{"d_model": 192, "d_expert": 80, "moe_layers": [0, 1, 2, 3, 4, 5, 6, 7, 8, 9, 10, 11, 12], "train_tokens": 385100000}
Below are experts of layer 2 (counted from 0) of a mixture-of-experts language model. Rows are named router (the router's row for the expert), up (a neuron's input weights, with its number), down (a neuron's output weights, with its number) and show model dimensions 0-191. Each number is 500 + 40 x the weight over its row's rms, rounded and kept within 0 to 999. Numbers have three digits each.
After each expert's rows: "gets" lists some tokens that make up at least twice as much of what it gets as of all text. This comes from a sample of Wikipedia text that the model never trained on. Tokens count by the router's weight.

# expert 1
router:462480497476458451442487544467461467472527500560460459477468456454523407521499550501427482568446489481550545475469580525526509464527480496480517512454505473541534519537554472415532487530481534471485494454543446466559441556513534527468502550481462447502553545454463475443519558446572522529517531559553468530525505475547553530471506445497443519508479472451589528582500422577447471513440450465489440551533545590530559486513493475457501502473549566505489524535506507575498478467530471527530512458510422442472529489462508535550448561475479566490550467488502514494489446516568542454
up0:565462472534550465428492471503501499513552453498487498473595520472486506548470496435491428474454466544529470446441445495470506467495494498471527525461542466495423500544500510498573589447556532514518508482569478492508546517515490598535489534499470482469553540528425520494524529478454457574485489553604480553485493516523532615498487516469564490552464507484454535542520465568448514506486503471414440456525496437532545511497478494483506461423477511487569497497471464475500472587469373519533490469457510480497539486547494502481436488544490536512449516501506488520604449553541484543
down0:487553469517480552481505532501480502518425493520514530522525471497504531530458466450461553532496498469528489521509490526504515493507560558480486521478532428505464573488512482482550447446442566475615537540499527464487538459502515517421482542481510473510459552435610457451500577567524514520518474489483531403495512453514549477515441510518453540460454525577464530476492502499513515496482484498530550459500506493499449486441466445530532432524501472444420567537460510508561471511465514556485513440544502512524558448502519523426531577538458471454522497421391532586460430592471528503
up1:447502429486509469431563524484504462503555454565476511528492516388504485580486492481559463513463500428533485457509509396506537512546470467506510466476535497476491467488507529464514478498437462452536508433501533467476551541465477592489483458528489459520502476545510524507561578443459532524547550511566443552487503548500570561536468536525594512468475495450484462544445481593405475504449442521486504552496485472510532535470539516536469492465500543470495487536480533533486532547467504523526577427484483551495572550547532521553475473490512450530471535423405505520468472424525459504
down1:534452484476517545575531520489454456489471456539572513538497433528507504471462502448520458444529570445513474544502590505478535506523510528463581495501508553530481464530409427530459467501416510537576509487495532472463432467521454510543445470518526492498544533484482416478519428461522469503504570450526451450419539550567482467525543502496569528419507456460491481513520513462541492525478538609523488490503489514552521492448499488551459505437572533502542497475458434611502535528559543454504442516494495477495513474412538521554476460479558505509449506442542483530521530501469537478
gets: " a", ";", " ", " to", "e", "i"

# expert 5
router:520510501522464464465532547456467469513485568521452515497468505462469498503580501481474492495463514518534546462445516475550472551500414446469516546454531564467544518511535520518554506533472514507434544443550517453472443476511441496499419564586494468484471430594481471488506538455554473522448524543549461518465514432481542549526442462491536471452496455567538443447527530533459466474463465531442468515530522484561428434534472476467537559562523500515466441503549484619464510477523443527485520491541469452422508537493508494542452487528417517476557547486515483532465459525545524407
up0:502553470534508449460514549522462499555495458545543529435550463417535480459507511481441492472470463525455468491529555489485496539514509488420561521425521517482510508512526487538571551468505498496532504523508482483511492508529460595506532542506493455501550520512493518538503495479438459523479459587554463539492475495570541592476442480472489459486460432476470508512558442527460515558485487482383475444504519463565519528514520552527522456406454505506548527558446555464536507541478471488519581445502471463481599493588489488429396483530461540481491453501525491504504416533589508520
down0:424484474552489507472509504513504463471499525460555540478511510509497584489493460441462475470499570476481440491470472528524519506491541512472549541498501525456433489502530481561526523448523573466535536518540486512539498455494570549477508527508503531475487511457612469562550557528542522511501491487513511481543481532512516510547481483501464509488485542583487483428516493532565493588493490470536566472484535497540496493548447464533491439590379473493534503489517420452524405518482484474459487412540498465485542505443519521492533447585533447468503334463404485522460470528473499492
up1:463466471488582495426533529532504477511503466503413551522491518488520494528465438480460451550496497506538463422552466453488482500527537472504459495464498561494470454495570519522484488444456490431483494412523504452497555528493504557488501507523466390552479501497493478460567577488440490552544540552539450586476497532501566582484503472507586504550489520442518505519480496526488473528501433496577500556447504486506524468483508529529433467490473527501496481499522474479435472540480495560515542490439503451457585518576559562567468526514482382552484517436470547529479533475584447479
down1:519474496475501495575475505532546491485480491587543432523509512541547437456537533440460535471515566509512508472565606532466478514488531523575546465531572597555519431455458430542490462459418551596553433511487483546464525448461536477550546498503492487535509466457487531452473443458452524522562511464491457504488519464504460459533480537497544504528508530481487488508527477467472533477569528564461491469490517555527506505464526511452545513448553482442509490522465473557528560421489484520456421489467509495605494471526507524541481444510488546498462452431515480523426458427501456451
gets: " 2", " 1", " 3", " 4", " 5", " 0"

# expert 3
router:526463563540475453435549557543459457498541437559518485472513449447498504555499448440538485528446498463507533534532468502524519508602449524452542497446506531525536541519548496490540434501541520525529472466524458561566525567469548544491496501537482424462535528478527555524435547437416517510445531559567488487514481567414557560497537471526497462456506523495531533538442543575441444605441440446450458552469479484535481527528488477492486455481473504543468561487476482488460507521527499488529517524503472522456539452515478578534445440548509485497512419480463535489512461470551466536
up0:542487466551462483460501534508501473551575476469503562472540475446469486472486465463424492499540505553508464451516588512444573529490551512460514556400521469516444440522516479581512541485542525486481520503549480472489500543523495589483477492441491499517548470497482524512532537491513447544446500557628480528461497501521534586443483504408459463508471480485450586537558452493444473533518483488484474439492544480554504461479472509570518495420452492480557507495437505439511521511467461503502505449451432474472578463580545500534411504564472485560507509560544528501523478509556488506
down0:503530460512483565521550567554473480489497511560535500520516490502488518538440446419512512551527498476527432575465468521487522394498552561475499507511483429487436546511443456458532536498535561491537491556514497527436486452517522540484484515505538513538506539486571488500519530533452551451439464410488542393515498459475513488491492493541497485535505538534516520448548538486554517519405548481479585420466538529457438491445494507497470541563476536528530544493510446452523484536475521591504472429532530464524498492489469498462543549437498500454546416417453488448414538558487518519
up1:431423390469532525405522542513519428499519481526425552529474480444543497504498498479453497495495435498598477473563505445550517531543512484450507473462470502543444469549626520528557513498520470510466448421516484541492526568493518589519477460515501452491454461499449461497516518493451506518557518528540495551482470564554560517490493519548525490448465536488546523489505505572400512516532484475455514495491516458568525461481499518541417507510440477465552452496565460537447550476466457514496502508526530460515568500551544546518497540508463428495499568458431508501430487524537513484
down1:519464526430496417546488494544567498481493523527530479521470421550530555543404559437522553482503458499486554496579574542472572558537541509475487498499485499486446498586453471525461513475443525482517492491542536480502523486492493494469499532465421542498484494506474473468515455496554513514490551513473583486439529557573480556477495471509482514517508497480475524536520566463504444526490498480517581502501495487549458479437471487497525482421487499565500446513495432601439475425559508554483477482512486486529448478447428556464525394431573547572479495508573496523458462506491508422
gets: ".", " ", " the", " with", " for", " he"

# expert 11
router:506465519561475456441510553443438482509458510500555518438456510445510520520519516505411538500442533505489523469493458461485478496471515428451495449466501446483436556494546483504544483502605480487455475459538431545512535453469472528416520528416543445536450541482508467472517559469473499498475444556561480476489498490590548539514458459486497521546525482523486542534487556566440485468467450509467440543416485513519527517498554525489529525551548487577500413501497488487587493574461519418528556539540427531524546461561543497551439474483435550502488491478502507515496457537569515535
up0:530515490477493482541478568466426446527520443510507458510537507449463490521489496500452434468487499513507513475505565482487489509447500511477533548455541457450409505531519467510542575461544533456507551534508520502517504488559508626541492487456501474509531507480459465559511514425487488535483489572629455493452510521531553635476501463469438478505427585497398494528531473519432518520503496482455450452482533462556501499478490552544488502443438519436597479527480502436499523485436456544531567524481527471477544524566538474539479490518478523476523522513528473521532450473572449528
down0:541529451505484519520560537489469493541471489485478496513539457467485546518508428488493458559568539467542516526495479515550562419512545513519496555526434467542440516509536510488544496492460620435519557491503564519492453439502504515532470537489547498530466560504501527517512571527424502466407504484498467452555459457529509497504449498583470505449472533558455547489525514492595508571517525426501579400509525521510464466477502383470510522493442503494502509504512459503531422498506559542491473443514487494498514489470477480459515563478493483490546375502416514550408504524471503466
up1:461470430477494471439527557498508476547522492521545558530499540474506490489486498426441474509505507519478508435561527407463537472526526456517496463458510537502512533476589474548465491499459456472466488479522503420474545485429502544490510525535514433514495506446520511500483536438464518540558520517606437572536497510485554574514523505510567480528439547467477569512400412542426487526512393427466507540501487506550479482481509551519467524457458555474494513546505507489448526510503465541505561531448565480500510457500498513569479509567487420541489572438421554513498491461556507553
down1:459481556515513488541481455483560517448435446479548459505511450551524521537435613544398490524587505544518467535503542540479505506546498496483505507520567495512500506500506494472431498469465523497498464528507515461497466498495479533466487492483501552508463475485506475477520464535485551579565505411421550480461506489494528527582591504494544504559525482407379472512490545455472548547500499514473512490420519495494480467475546500511480483382434519458538445514522496545485574394504500486487510568512530527529576464560550501454520501508504561508447499424505488442500448523484545485
gets: " and", ")", " was", " to", " were", " are"

# expert 9
router:530483540536477451448516553543427464500507460466481463472544489441462552520522443484491568523453455418523535504500533497409520444489497446503511491446521570540526565515551496509543509506519468473466548456552446569516528479570496466502521546457529443499526510486557550462524550445464434446445530555546504485469533390545547554529489509524516431487480583506488501499577543548453492504444452537493440491510489499553548594526483466465493565540484473510472493470445517464503507549466516438501531440555473428533516531509534543563438461520470534511528479515514586469553457519547477541
up0:540450520514543501481445577560511490500521499516498511490536498463500531531548483511472470479415522560456503443515510488503534518498463538480490499368467473468422469537523527489603583537511509508520519484536461527544474504524474543531593535525485470454503465531481490488527524431512463542448510555584496503426430513523561597439468500497489498513473480517485552545545512541421476516493504446425465464521455434506523476440505518582508497445511447481546540529479521428502480513454469466542536433460504412528542492553496489461389506551486554524510577515491474526563456532517483507
down0:488518477527517532569492495563436516515423514550515547471501519538522561477558414426497492523505528498490450445491446560499579439499520551536519557537502418453472454488537462486577501479550525516575474495535527517520508454542501484513512514527485508540456551461526532438474537568487549496521467444545502412548478454542507534438463478515486488496493551547536517423524527439516494531492525483501538497476528514524517476479520448522561500551454484485495491485450504523531413543477532570476439462540502432478517464422496502467509578474510476422493368436420510550424556527492508477
up1:414422479482504445410548511535466452530533477463465542547503534499550499551540540472479457526480433470449525463523489433500482522536475428494532457460480498530510509496574497464489449465508478421484516416480472418516581534480465549451515498503451463499473447473505495519522597498483506509606539596538444580459528550507572588458474449495566510468481526495560537529532475569431532490495461443464500507465476510562518508482474512500450495518468477484501465503534497556525505522516467523533510490490506452487545521537528567555492551584517442490477466476506515542454525523586432483
down1:568506500526570511517500500489501483540512456526518475531450489521503466570445521541478546481533569506479495520547544489558499506522510476552516534521561553472550381489471481504431532501414484539503501526555430473476474464507517561501506459467502496527475486442462397468510427474452468498479464463503512483493434525533468381570543454472532505526533402443508476487527599438541505525443451558482507516486467451451534470500510501551472511450469475522551444481407466562555483512549577476482529523496473477559550553527486545494552492497489510500492552447601532451510519519496536465
gets: ".", "-", "ed", ":", " -", "d"

# expert 15
router:519481490526461450464513549510449461548515477465574453435412472438514517556545469463529486464455441473517534497540574548514509475542498482494499481432585508498543450556546450473542496473541520491545540454524535524442468494480487484498499474536432469483512497461509487605493540434467517518453457537552519497553450477498563552482482489497487453401513557531491429495493464531456408517452446435473444513442560483603507491475497512535500459432499494531499527584467488544542535515492526494472567474494470475528507515501494583552437590461485484548494500455452477535502475437539481442
up0:552503462556468484504457518523501512527525452497524579475571564488509437479533457405519510493493494511496562446522544507424516490545513477466486538399540539485453485533512489499577560449520584488519499539491487512495564523540451585453487481483469500529504453548480477556476464468525460544419496494520506537473517513528545527495497474454511434453452501463467514545504439550457499558464527468380447457528520426541537515518528541596470476415483486475575547571480554430542497531499431548512537443478474467524556494547482507456465469549438539509493518459480482472554463519521469529
down0:507473450496459519509495448530500474481481483559519507441468532542461576474476461427479513531524529480511434554492455563440521455529482600533519521523479486492504472508479445484511507442541570463529476542503435524499510452572559529512514510526518548538475521461575519511460487530516569447458479443520508419515469466488532531454516509555459514477548460547564535401555447476583488589475548514495557460458557535453497482544536469469473518602453524479452537486481459476540460530516493575506491437532500423514531460437483490471564545511453536484461406461438523542457546514490514486
up1:524472497478537430413587582525501488500504442537449503495485542387538488540552532498497370441471491472560522463513549458498495530526524471473480504523522565531535529451554578452473514485496501484544485499511480457473567539542464502419456544534461473502521492481522481527542495528466578515563518539490524502548507547486550520500554467474570463519466535492476483466441493512472484481473432478465557493450488481555484462505452506534398443464539489396499502534533486467465487528549389531537499494484551471523481510514495534575511530503508442553516481397513456539492514538565495467
down1:492512543395548491475495453453503453527430530557513473476437473506559526520386543457488434542528437485549481495518566510462479507554538561545573489516513445488503481498522491564425487515497491516521482517498485479479497442448578563463515449458491524486408478560497394476526469463441486572547454525509499448486496584503471480587468522466568494566509453531534537501447563489517532545492496479479537478539507493545466492547507507504423505454501532528454431487571563511480491485559497527456525497457527536495499488502461527438575499495523548507526444483585519489454530499530495431
gets: "-", " and", " of", " \"", " to", "ed"

# expert 8
router:514494505527452452438412539500460473546513505434477461472568463455549509522540507482460460523452504455486418488558452475522447548526487589480538472456515488505476493491552423491537523484516418552508494441520459484487569536519519519519464471458483442486540521484523535556520547457490560498454556559539458476467512527513543557569521450480502436509515560454488434432545500547454458494442458458436452545483508510535433539465521487435511516462449502501475549550575513408520447495470533470549580507547489463466545506527488464544453466479490451545505542565458445464484471554557487555
up0:549509481512563461480513527486525502512535473481513510467580474454486443516530483392491425479482435552508530473520500493516530540474461603500500527463531465478461495549515479508479597460539510510554464494515437458524503491564467547529490505509510468458574523490523506519477535367469480465483500597605563516479502516529602595506475466472512456440451518515429503519534459517445427493494480506469451445502515477542550487457487537529514495489458473509559617526470485483482433556467486528484541487521504444545544504492498511465445519486480470552488506512549498518571432507515420537
down0:461584493474467502466532511533515442451457502467536525518515485526549496509404478465474504516517459469537473580446485484470531469394534533481557496493500471545438530533496492484457535511468591475529535554498501481522444445469512551523448518518526496540403553465516482508555498493443509510487452482450528383561448429517494469496511487509476533510500498551516499471472487493605514527482556458585562460516491504506473499536532479539526520545485484507593489443528518486523448556464531476508544476554514504493545432441530497441583499472533438457527391546446515557475526579455524518
up1:381463452459553507412542527493451463504557511514418541544446525491547540531514442425482475525515416501475485454549478461485579522562480444514514472454501515553488477500544539509558481462488447492503478459515454480448561519485491524501478525516479464503490509501533486511495571462422503545574552548585450541495514553468574552513504497506602544482510508489533565496488491540409528526458448453473465530439523530568494512513471527490417483436495530462499476470541480499445486535489484518505513452530500455478599490500545519539475532535503430584482523440489518559495460500520425505
down1:524504484483520494601496513504507475497527516550555466540493473555487535498405484469445523446540481466497518504513567570378482484513565546526578506528476476493492497501493490495499472499429483526550451498520522492514511451519507569521460478479464506541527462530540436437516448409507435497520601487479444482423552532513420480606469472470554514528527462502491461534570518431531522545496522548493498421491484478553489487466498476456469494435563488559449474485459530520580524483594544444463502489509511507534518459482540554488493452448520535592490471489576492456497508466440517468
gets: ",", " \"", ".", "\"", " at", "==="

# expert 7
router:507481543537481454448473557483445468571525488542447520444550523462448494461519405492424487494454493524526482506517534488464502495532444502446501494453535472503499449525540486522552455549478477511447563454526513536484473516556498542526479505557548457563543478493459474575463551466452398537524426564544486516496575470501545550589448482529503440514508624482533496449500462564453483490452443460453454528500485486527508476505475572399540535573487474555501501434422543512450479450490466509514540470485467515489523505552524453548448475496481438503515488489489531477475454550551458535
up0:558491460482462495488483519581532484554488391484548511481574515470503484481511479447491502476509504575465505502492517531450514497491548530487532522446570511447432486579523498516556561430554566484545550547545436495534503514542507597479453499478478490504501453511528503545459501528529439581457481447577517528456476493555551528477462470474470441486450490489434521532511438490448449524472463473425470447501540456492538499477524534545518485395446507474561546581477494448517514530492513534547553447518486485470550471573501489468447514503392532553507511477551477477576491468529496439
down0:530472518467515559537509516525543448511526472497502465479520500486514546514488477456483547549533503510541429517506493513445501524496535563478517509536472475476490482493482461469526506484501546424549565516492515476496561417542547526516517474544505507582445528475592494514570493450475541540503468443470568416524434478497573444451440442547406488484458565555484558400517516529568506546448520455456544456456550534485477512535524426492483519557435495455487521488514497460498483564489498573460478421491500526540596432485443504464509508524489513429536409439446546515483490563497527496
up1:467469481459502450436506562511532453496562476496482525510535461391516500537478450447499466536519504501494461433531550444439478554515495456490459539472532534497493489485623472499465511506482470518527508445494449478466532539511485526574521544563477450521462503520536485504550538471428521513577570524610447549494574571490524565552507502489498509492458531426492498501469503528379480522450465506532496484468476517532484529520490477571526529525462526414505477454546490471453496551495426504535594494488524471457529482506517520569490473506553460484435518495414522563477474524573443445
down1:489452586456549484571557501488418517463498471515479541494538461562566498526487513464466582465528482428507531502454495547478474512587446466530546488545515459464534437500474441494549521561489531551545451536547493542525532437498566462517463522483425540551460529537509446437522496433473534478516501460443479508452509544517387511499538496475478495506488507483481461541515555491491522567533502532497477490492503441465543505448468468523430535492560425473500491544484483534509571459545466508436458503569481523580536458502503490506456431460522581524571479527585479431480501535440469467
gets: " |", " ", "'", " as", ":", " is"

# expert 14
router:510463516561462451454541535505463451594496545466480490503521538450516473539528518502411545517447501567511525507496483512469471485556508472494516463440531537532509531546557549496550427455439489562484489480525484474539469503517509488546531507500580467528442532430541540491440551462470460433538509544548471497538458445513557545493604417520476544446473581484483579534474500540444491528447452539461439527549471534538485534482505563483448444449472530520528450489473557471529558538512453489526531516480460454589523527460462531555448503511488441534585516513501539458461453481546449515
up0:489473473518463500465493479536545489519506440508522531479537548442475490500488429493471484529514514518471472448520565507514490491501532517446512567410500490452438457507509506526561548457536544527534517482496501476504519564534447560518473525452493491531573496499511528529509518477530426510488550571622509533473491556530557618478526473470476520482505459461460519555506422523437487526462494455438521457520466509518506508579510533554480447404462463504488567555437536435526461474482443498554533443512465457482568491597507468545409435505420544546509483483509546486567455455543465491
down0:492534468519436492563536466463473487468492457489517518511477521537517548541526399462483498481514531491449438500472432493482491480529468573536532523535469498544486496495433495515468517511513559419583510555453516510507514481569518514510487542496522505544470532469492470481519533510535531436479478442504544412515480502491542461440474543558487570468466537498536522413556526525587483592461518508530558441486540521503514503513482477509452447584457487489444550508468485463543501516469477586508451429515586437510511508427438500474522543536541513491589451442370544550501539477464459479
up1:481411469425505472445524561486468465468515467485479521481516518407594469538513421431599461495484458505500522451547535472472522525603476475539464461479510549501522496457603512505502486495525460453433467445500494484515524550478515547515493488499432447524472458524505527469524517452459496502534518534573488551589512504564524542464517488575578529520493557476468499544510532531465503540530432416454499507492518438543531521480514487572476524468484439430524485513500443552451498529524440502490498469470560438544543485546527576522468500539483427556503558497439474478502449515550479528
down1:460570477452513543489491522485564431431519517469457502501501550510518482500460512496511553499511436515523486477553533526489540486522547499442492507521590492520474438496509486514509516461412437563534529473485569505496539523478515518507571551423480478503489527507451514429503449427532463401553542489484446544412545504499460498554486492526466482462465541517448490512501511504538506552522517537492512480495480514532491464504476460456435486510537491521439452468499480565501520569623530419478503454508465545646559519482532528500531492500494515534512436482571569422426454494451566457
gets: " |", ",", " it", " The", " this", " also"

# expert 13
router:526483503583448459445526537523455476476521431558532546504525429449491478502542523513493468530450429492549401484458526467502499463538438516508530551452552532514528461483553518555545510552510545469500532455521524524529550508525512545451495500514454451486558515497494574504523554453379441539493497562532480487463460503476550547527492523524504480468525543509484477477484540558443461501453441554470446536484484511531518505503529427430482440578435502524468534496527542507475399413538487467526532503518454548513559500534511417557434473530505512542486499552535523453556440479551475579
up0:519509453551480421525513518514495490485536443482568547496519458473477463466491478434494475497504468524445533449501545456433544511508489538459522544386486571498503506488469492494541572474523564561546550517531487455490526554552470570484470531484452488503546447489512513553505509503492428574455481487585491566536502509508531542513480502436469465457436471470462501536535459507446449552535508478387499456519481439531525513569511505572494460425417483507538477559454506434518483523472458563539540466482453514517565513505532530468403532556476536592537514462564502478534467504553496473
down0:485528450467440547538507567517491446452484491531564485512500535497454512521485505427487526560553559486550427506491509574444491494510525531504447470491492481463458551530500472536518480433531638454520519516494464527555455405542498583523497469521521551550469547549514559518479478546466530500460457468510502435521481413514552492510514449539474519450466512592523528409525501469573482548499552463531541457451546508504490496477533465501457499564417500487554554460476464455509474562511455594439492487525478490510470464441499498469556538497436485475470460502425507484431536486544535501
up1:408427448499528471420559524510501466521554460541476494553523524492514461558475458466478467539439463499449451443536491426514518546595503432480495506461449499524455491500536512506485474468502402476476496447490475462498568561517471543508498521531424447485461498495552482504525546476415495525603588531516440545504543564484582559515490440527580528500512516505541516509495520564444560513479446489468498528465486512554482548455453538502444481517442496469531452482502471494492546544478443522513500515511540468468536507567519570568497524519503455568477558447451508544452486489544432522
down1:505506461474519487588523481408490463507501503519550525505438454528551459506473498537540480509535533491483484522547591522459518523517499530486541504540578511485551450558483419543409495506407499540497452506509530504469536437483542535505483477509506486527557469518497462451504444411482506526513536470525458459429532553518404529566503542514512558512521458456499495539479603450459511549549475561467511493471454493569505466460492476481490498460573457569502443540463500578526541435595500428456489507463467455546532413489492499495493479466573553523531528427512475484443479485504536464
gets: "s", " in", "\n", " at", " is", " In"

# expert 12
router:545487553542452442461515540511443476565575468491580567469456440453458534527514445535506492472459465482529560505568538470468516479527484544565463526428565505498467451558534520546561528517487557478554536466523508508487461504460483510418477416492510461432525533527544474481440551424508478529575475537567451474515454471531541573497499514485521454494570535516510488490513537551455472545459449534476462506427510532546521397513500504463477475449497545507443519499493501564444482514520485418495579503481452497507503546531478535551456569443502476453508494446464550508553437486548483479
up0:510464444546504496452460549535509486479500503495528545464591484500486508519493478413485506497518488532558504498509527449451509427504485469453487491417518489526450516481562451554545542482512539500541529511521543528492570525536501570529507478518435449490520490566478501507451509496499432541460487515545524591496490539545570564519453507452554414465450490443464551495492474556389522543494508497387469490453540457510567467505474503566500485447507528508554530602448506404519515515488463547550545480426487476500548508549476484471372477526472526526470549493526460441524483507541498516
down0:447497497461464549571487471493510532469470508553588483450503504512438595488514448439522472517511526484493508496497437542459503503560538536530523532505532425475461542511474471486486495461510601494581461495529458515469481471521550511507482511579511563511482496490603536500460532553518507466500459432512482414454442516465527489495496511494473554481493441586541486411543512464554468529470477519515564453442543534459528525526560479538526504591472483480459513471462486466528465462565452574489459444537517452504549429417515505461528501508479519525474419458438554547473564498529542442
up1:481448504449522483449492509526493435512505518502503538586515620397553472547495448493550452473515485452532462459583487466445469544586463437464483558455546522528511544484552517459522528468506513477491494493502454475470562549487510520510479529536530460568498464450514491501503574466432508548589554503573459548465548526506542499521469470539563526510510520515530560536459455494418455515440440434483484497485516504547493467432476523560447483480494478497549474528533488537485497457469433531503504477446548478533543530551495496541464551549525458472414528436436447489484439459560481532
down1:525486500519561551580475511492546454495456496573550518474475478535550494471475475442462497461515505462527461615574538452468506496513492540492505484533472485475528465553450424507467519505404474528517456510529507473484493471535552523535486522484442532533500474497544446408501445435453483530478541506508530502470469517553463512536534482512564493509484492455407434559507575471512513480555515471499526485474454499590540519457539522559551582410561527454486505483463520553488462453493596405455448507497485546551503530453516501526416491469498591518487462473535545487540490484478526425
gets: " the", "-", " \"", "e", " his", " her"

# expert 6
router:476457473526481470462435536481463460508508520415499482466455531447488522532541523492595400455448502476512458513525470505521544484556503569472499489449541440540457480565545512518514486450603499495490534454503514521531508481484479563451581495498489453484560473396525527567520552448487439591461508538549468483515482501529544557481449514547467549519556574496491470553559437533451490586449454465444444511533516502546517482483541543432527500447529509503507475547480501521517504439474525455514540446455468541574531562435472546550453480533496522547469471565492461509510469489540488474
up0:585471484490532475445459579472493473539540458529495455436517517447508507576546478414506412455457523519514561487511532491451506538512514490524496521425538477464503491525567455544565545492498481485528476529536465484509520557534488564492507511530454484458582542591461571471507529423504454489507507604611537490491500536512523601507476500506536456518467469513459543492506464530382484479497481482491406488500502464551492494460546508499473459486505472469504517523483506488551513539468457559506507458469514529448602456525540469495375487510468487532428487543508511522478483512540433486
down0:428555533522455472512532506495477524506500522533537482453531461537488567526500481407412538522520484452563445538457481537551513454514498535552529486526491480472428517492502468461482564410503571504566501533524505505540479453541477534500414511498499529530489569448563427480518495511507494479525442473476541439515462472560544464510454516546408537586456509566484469439501522481558509549529501423450589459450528441507478476476456509536534541580454534518510575472473475480542448546475465527449511457533518510548511464508561513445510569490496503485535450460416484513491462556442498529
up1:390436437447459472432555500508479423512528507559489550529519513466480488529506425503470519500412486541514480464482493447526502479543495457473519475484446514547459481461569508528535501481472474518526446461527451481465522509507510507516480490512491404550500471502523488502480562463450475473564516540561466520562531552540544587555480493521561516493553495457523535478525535580384472556485432480488512540493484473559524510515471505537450498467476573435509433534488440530510559558431479537482545494474484482493599477567504570557481477559459443497489547479460477557538489482568454515
down1:545505499491480482574521474508460442462500519482556485578455399579573464474488525516489492501562542520476542478498561523413514551524484523471550514550546506497526377534510511572456495458391472511426436507490545442472520471518518479511515476459523519504544524457477462412554446503519503498457556493518497469475521503542470540561504492501560503507551541501489472513530630459501508487553501508503518590444469529567465511438475484492493518428517452543452432502504494529534512448507572457457501489490471497517525472460501562463492431557511504481493531481547502396526496533448505468
gets: " of", " to", "|", ")", "N", " that"